{
  "n_layer": 12,
  "d_model": 384,
  "n_experts": 128,
  "experts_per_token": 8,
  "d_expert": 32,
  "d_shared_expert": 0,
  "activation": "swiglu",
  "moe_layers": [1, 2, 3, 4, 5, 6, 7, 8, 9, 10, 11],
  "router_score": "softmax",
  "normalize_top_k": false,
  "routed_scale": 1.0,
  "balance_loss": 0.00305,
  "balance_bias": false,
  "router_noise": 0.05,
  "router_cosine_scale": 20.0,
  "init_std_router": 0.0073,
  "lr_router": 0.000457,
  "n_head": 3,
  "n_kv_head": 3,
  "head_dim": 128,
  "vocab_size": 8192,
  "norm": "layernorm",
  "norm_place": "pre",
  "norm_eps": 1e-06,
  "positions": "rope",
  "rope_base": 10000.0,
  "rope_fraction": 1.0,
  "qk_norm": false,
  "attn_scale": 0.0884,
  "tie_embeddings": false,
  "parallel_block": false,
  "init": "normal",
  "init_std_qkv": 0.0332,
  "init_std_o": 0.0332,
  "init_std_up": 0.0332,
  "init_std_down": 0.021,
  "optimizer": "adam_atan2",
  "lr": 0.000859,
  "beta1": 0.95,
  "beta2": 0.95,
  "weight_decay": 0.067,
  "lr_head": 0.00549,
  "grad_clip": 2.0,
  "warmup_steps": 347,
  "schedule": "wsd",
  "decay_fraction": 0.738,
  "decay_shape": "linear",
  "final_lr_fraction": 0.05,
  "batch_tokens": [16384, 32768, 49152],
  "seq_len": 512,
  "doc_mask": true,
  "train_tokens": 320000000,
  "steps": 9998,
  "dataset": "wikipedia_en"
}
Below are experts of layer 8 (counted from 0) of a mixture-of-experts language model. Rows are named router (the router's row for the expert), down (a neuron's output weights, with its number) and show model dimensions 96-191. Each number is 500 + 25 x the weight over its row's rms, rounded and kept within 0 to 999. Numbers have three digits each.
Before each expert's rows: "comes before" lists some tokens at least twice as common just after its tokens as in all text. This comes from a sample of Wikipedia text that the model never trained on. Tokens count by the router's weight.

# expert 117
comes before: " the", " a", " their", " his", " this", " least"
router:465514476515475476549481497494510585483479513492497495509568495440524515514498537435548488488495490488481486518533542497490486471502517543486524481510523490505485518470492514457472502467519519505512534532472506516585464539491472530502485542512504507517501515471512480514483513451473501508
down0:509483479489497499498501514476490492533555465530449457535500511456497491501468539522485503525496492486555540493490513497475560545496482510491521493527470528488518488509509494527476522535513499495511528480477503470501498514516492466513447495488493444508521495461525546482462460497474496502
down1:491507525483532524507496489454504534465512453511535489490462499565504481481559478459531479533458480509483527464555491479503485467484512478504536512533509480537484516494528499540497466435499512508482413513533512490510518505479468473473518481512501542504488489518480484510502507539472474502
down2:480476494478537508546505426497518509505469481482494465485465507511517526493507543506482530529467464526495494512496495445475490487512519537511501515487493512490491504534511494483517503521550506491456485508476531473493421539515515502525479488493507531513510517522521503513509553488519504516
down3:493455542509492480515444563490530472536466460524472563524483509506469476517556486533499538527500531492536512493489543484472538478487474507501513510531518474533437487470500510488517501477540496519480479511552500483545536493457457478470485491489526494510521499498499507482542487507551473500
down4:481485478498515517477539463564499510544478534488526516494483494532514471514487522531464512456501487489511558485521488510473503513479490490496522496488454529494515518501496523501477477503477514506503495521502489527474508499477475499499479490486490497501446497495507521513535541518490474536
down5:489448492500452466497453529513454525529504473514486540509497498534517516504485466512521474557525483494483483467515499492492502441491453473507497500493496511514526501508476483485522485485471522500485465518561465483550499517489529488502542500443508508491476478522519517520489520486461521508
down6:534493479500439503504481456525516479521480477499522474514524524506508473502499480524501487499495469528531493497477493487493517490511514501499472555458503515480506530509474482460520456472502512479512463509515544488506478539498520534488494466511501429487480499437519432499498482499542531504
down7:527513492470462470542504500489468439508502491480480531507506462451506511490442537484485500516516528486519526528465497483533529511501508526504525512504512493534498513485488486484509514532504497506529514536478477489483516475509482510498482476500473504448514516449497475504467502468473492491
down8:493539541479523510539489490491516488506489513534475499487498524473471523505503509512523497473502522497472469508513477501488484512469508487490472489513507475498516491501564527473516493463538556487501538485497515492488525486489475478530498530498502517539497475554496486492532525509427485505

# expert 7
comes before: " |", ".", "%", ";", "–", "us"
router:542501452512480483487506524495541494536506466434522487478482512523495519464529500486550471458511474507516500506450486482452498511467488498534465514472472473490469505511463474470541493494466501449490531525507496525492507509514509495487498471533461513513475486473508508544516502530464507517
down0:518517502531511513480527540473511541509453527529508505477505532515474531459515544538508511491473496487487541524484490520472506515479485490480484537495475483464489505489508512516483519509518471474478550479497508503529472488501502502509483466476491517452506469518483442496562509496482480479
down1:477484504485509439505515528502481484559502471494510494483488518529464494480522498477518509501497497483468497486537546484513509516520480504496475525516472482494468508494526508516494454468497514535497548497523502516488542420544497557515480527449480530526490480474520471509481514522490451505
down2:519423491499487495452496502492462531479491483505517504495492474548481458517497493529506465501472489511483523499491451508548477539499532535469478478499460522531494517518519490507501464478452529489471543521517479457500547491493487520528539493522477508506494474504489535472462508511505503462
down3:520511532524502494561481507533500489499449536552493519497485526492537498496480496491472511490539540489492467494511483518476548538524523480493531514468522520493496491490457493477496492466486441485494493502473532514538464499481521489472529510500506487544488480504490510512503481502487488457
down4:536507481495501495477526534505499537458503475445501504460508539521496573481570512518469464467522500484548511520538521523521518479475518511506477496526515510461473492501472516479513508499444500511486485499501516538491441478454512473486495485524507475462535484491488534513513526493521503493
down5:462500513529478476555519472538532500471519491534545509493499522536492494518511457463522478544538502525479514515523495495512521545489480503475495510447526519501479494474493492549510474490583483477508506465499480501475504467522501472544542527446489464516521490485458565516504473509510505458
down6:557513490489480540458522491500500506441446477493512496444485514487507516537464473494531495503468515554505475521468498488509441488461519549442495520505515528527491487523518499552496502489508494482491483483538498523500493526481465514536455493455500463467503522504444498510507540512470508501
down7:485460492496511452501486476455541503530486510529510471514473466450487530525490522531454496555493542556505483464499489516435505482502511480502462530502499529509487485515524499504504526459458493517503489509526527519493488514520503482500541520504549480513499497525520515489508498454550509483
down8:478517489505456504544448525465514463487527461514540497539520487482493449502511504506515463499496536439493500498547489465482525485484491491485493493493473489458524495488487524503491511519518513504508520504516520509478505489565444517504504505511473485524488544513526507499491474530504467521

# expert 17
comes before: " the", " he", " a", " it", " his", " they"
router:530504478504468438558526476502507520480508501500508537484546485479484495507558487471539511491533481503502486494502508447480508510517499540490531481478533512471513539522474509463487494528537507487520535534458511491540505548490549492505497542480479512499509496502485525479525475458508481525
down0:492479527505513519452475537523491447516552528475444529475490497573488493525491476497503514501520491464525488500492495502532489465513494513524499497501494447561529495488545500494483489493470460501507444505565516475479493518487457484489494485530484464472474531494500464501499451522510507516
down1:491485495517493502466473529531519528503539511492515478472486497473466498510533519490512535498525475483490523562506466486518498498506487464461463518506480468495478483487480510519470552504486529538508512462473534515522528449531470481560474514474503526496532521526460536512492517478492487514
down2:538529478519529502502468497489513491464537504522515529526473486566497502499501525492469497485478501536529482461476503498500489542482480494495503515498507469498496507515507488500511507501508499490492435507489492502520466526475499483462466474517458528484482526461505534512497490543480502549
down3:478507466489497541494538491495485517516488510498464503450487521410514495470497496503474487429493477477483481504482485504500484476521507504485527528500486486523500496457518479492548480485504505462478616458491496506495470496475517484526477516506494502531473489498531488523541515530487492514
down4:515532484502482479479503533494539534493505521526444525515499514519505512527539506566497515523501466482479476443500495510520481487503496495523511475480506478516500462455493478512462517480466468520504500500552472537499501478481454484532480511509498488497425505525458509515523489549517496506
down5:535485474426502513543514495501512494505511444561487545463520481509493449479456479497524540532494500469541472472504520503491467505487490487512515515532502525493525549525524514481508522520531506491461443503513477467464448536478532512484475471485447487494489490494526492503522487513470499549
down6:487511520503525470543494488500521509495501465518453501476496517527506532512502489502528518500504488457484534476552491461517528528523476545515534492512466494470534505539496494499468482432503487509468504516528463475525474497497505491517474448491477522486458512517506489442565505525444474530
down7:507550453501483507504498527518541438476521512470502510469448520619473546484513481524471507502486532518495487485518505482481502499532507485492467477492493504481476521477485501478484509485455528520469503533508526528496496532476517483528507487498522523467507474520533508527512491565525492496
down8:507528495480499478488500536436473511507544543482485513477539500476457500501503515498452539489501453511519519533524486501510533506485481541449486516453490506506504487487506546508486511430493492540479473492498504506550490510493486489502551493510494491448484500507491513496537528495545489494

# expert 77
comes before: "|", "y", "ing", "ion", "er", "le"
router:514497466488498499469546475527437515479515541455505464500448504468508522503503508520552514490527474529498511508482489526463457492466500487546517474472472507508455484514498485501544501532505511492500532542486503521465513482511529499505459485515443523497447460468479515479507465496508562530
down0:471474460494526473530502500524481535537509480535496532487505484496537478512513484565470492534443504466512486508518504501446477529485545514519515524497485526543531492449507521515460492511433551498507511482487503536548503475494511524467539511470518522450518478494518483514516515503501538499
down1:498484483524479482472527479505480531471483500514492523510520490487468479518502489495459525499525512509482509515492470537496520504482430500477509494480509482561491512519504509480435529515477488565509539491498507500496501516522473478505489506516509491499484552530528508491508489509522492469
down2:474500548546495466482517513500445437531496512522477490509492507509515455472552512472453500496496515512483531493500507527525502496546492522494511484551555496488523493472529478535518502487486498525534503519480486528536515525476503491513516480534464442488510495517479508503490503539491454467
down3:464502490494486488535507507482490473495490507460450484458457524496498528516491490471512518495542482460518465503528496475444467506560538543499531530504517491475468515509484473503489528492487528521546528504525505477482489536522505492515504500500495533513521552514497483489512484521491495494
down4:475511545489533467519493479499429526481513443549522483496529519521488504516465495524457486516527525461501510511481506509475545487466521500515529539535500526503464508486504508520505452505491487446437441505495457527504482501467472496514511522487474509517496430482491515477527482524480489527
down5:460477483469530496497496497508518434484532495503506493493511534524490520508498516513503500522469482508545523488471491456436539495495528523527476469513484469442547434518506489510505519514489517497543506538499492515471471482471495538501498477502514445460532475502427483512531502486531517508
down6:512513478527516508510518481538476509510487493517527501553510498485500516513475530527488539514517543488516514461498530460561513509530525533512479506460487485506518521501529533511469489515517483500542499461510532478513520485456483499547518498470470475471566473450536479560510497541503452476
down7:575511532472495502511510474509492485550521530521522516478556500477491505474497501485489485498457495514506504556511474467487492476518473446490482519503504478482508518480445504485509510512459466442472495505469508487470490513457472483524464469488445479479517559465509485467485490521496507484
down8:518503533533459497489441479525524527508459496531531491494525502452512510488504497499497528504542513517537482557478469494503498490493534483508528513462471524473443516502482478507546499519478496454464519522486516509482494510510510491531528477502490514490506497477513523500495497499478533498

# expert 99
comes before: "=", "The", "In", "\n", "\n\n", "-"
router:482495494492549485485502516549486485478543497498496532490523501427526501515483540475547455525504512469487510478501501479470502455514506512506511500512480513571490494530496476458442463481496471522517487503486508505508508520519460514520529571487510520483504475456501538478490491503538527548
down0:524518492490512498474522528520487496504448508554514497479522530414519515521473486486555468499489485489535501465486503478505505506484461529498511479493447539515505494517495491482501492467492501534517514490517512448503491523499533530460506539474510519499484475462513462478476469479528485484
down1:522496520505517497524469522474472547495523487456522508452509512483503471528527508491479510474504463480499492494494465493516484501500491513492487485483546500501500503528487453500504489515493467500493488474471522500539486510450440467461513477501504513497508481472519472520506499522513503497
down2:490522504474500502455494458487499482451477504496553492511536556460526511448463504506506485473497492498524512474546516498522524501506454549497484549458496516492559515454540543473523485518525507457489536494497515451499496455541489524536531506482518517493543514475515491454505478514496533463
down3:520475484526494542476537508478527476500490496471476498514483474547479496497499511508518494534508466506477493504497505513520448501423511464471480496506494522488495490502490521512524527497492504489507547539453445511514473525532467457505473478517482529509459541486494502469510450505500473484
down4:534516518527534520498457488503495487523494533501473518491499496452476524451483509499479475481502505509495479490481501520495497524478491496479489528516515513537496507474520516498457482457507539522532526470473552523504498496528541459422483511481552510525494527526484481489481507495504515539
down5:476533461507490486488511463532508551524511557463524501555537506556467532506495468492499528478521477486535483530523509478463502449556493517482495486478520480518504509498523531500462500544523519483496508556546453492484514511508512502534541453477504498478518520479479458487486498513501532508
down6:465546472493473479520470493507516466477508514510469510505508474552443542496516516527458496520501501510473489493549485527536503497508520455503493518505484511489493494489518516494469510487499457522485473505531488500500517448444492486489500473500480510527509519493472493526491485470474473505
down7:509492517539512424494505495496503556482493507517473532503567491399504477514470492491516515458560461496525456467468519482494489517480520519494517518450495523523503489491491527488511516419504495509510488491485495506501521482530520491504504514461513516491532519523495481502516514486552475497
down8:505490535483496494510530515512498520481514528511505462508486464554450504507497495522511516524530510513493483552530502566531500466502529495500519436543445493495516531455488469529536525493492485487485502487499510523509512501437524530497515439526528476514485519531501477455505505479479485526

# expert 96
comes before: " the", " a", " his", " 18", " their", " an"
router:512514503537470430546509498476496522534443510499513496501546515463526499495465565487555478496487465504486481505498485471441484505542470504481513510495520492484507557483472507487469481515530468459547518515446515512576512487527482475474500509473510476484508509491493514492510497427505479481
down0:505511476525498447478497475500504476491519541476469453523521457491468481505474510473498497534452501515504527504467494505484487442512484474480512518502544487439523475508484529511493500502562433467507534491511518513496497454499502463467520513499473488431496548504468534505479514465477521500
down1:504496545486485534500443501512508479539527434523516518510525490491508480528530486446501528530484467506506484505478493442514528484459525479537486545511489443482490514458487463492510503531546492472503484474510531470532514494516541480456548526510523477484512445488508480514509508525525511518
down2:497457478487483517497547519496539492508539528502480474483514483488463473453473465505473508508502507456518459504518529500487512519523525502453543502488532508454548479480475553547467521479472493489488525499481477493435470491516469507513529534494498494497466505522511486495425500566493487542
down3:469513502456512495469500479515496451519536474525496522498511504509501493526508526482498508468482485516495539491520531485498533523501476488465473537531508487492507512500530488522507511562494477498518493495481517514512525477505530518482464532504475491494523470450513486539489509521504500517
down4:554477501495488465522500496545493500484473494512450489457543540534469486462506471524504515497519468437540496547522463501453503514513490496527490485517533492476508486484467548546497523492491467521534498496466505485511513536537505508568553498473466503508512522525522511500472490512442506478
down5:470494477499484497469470537531507503495522526516452480467565474377497535478495500505462462512493511516528471490551533484466497537502485546542492486489457527522528490505546511485469476508444534504488540513498500513479525533500487492530478526474523492572469536501487529513502521493505483541
down6:524490505512516527516516497539518472532558497537482499507510525516492475516500495504484472540466511487489507528485453506529506507521467487459467484529480478474520495569548491526491519495507481564539543461484521495490492491526508491527503496466468481434494465516478476482493470490469516507
down7:493463488509511467459537457470501533485507535507542484499522533480480502489497505521503498506530479487481463525504477522489517521482469505474489515475506480465547498483506536502502508444447501483449555511476506517480490513516477512511525488497461495490471465517524483512481462497512498495
down8:498530512503544497492483493515467492499506546471523481472487478387492511514519479464478486507468484545517440489497520499489508532492499535457513524493471510482471488467519483473466521473492546489455609526517494501495480496469511470531534496478551468574480508499466476468508500480528484485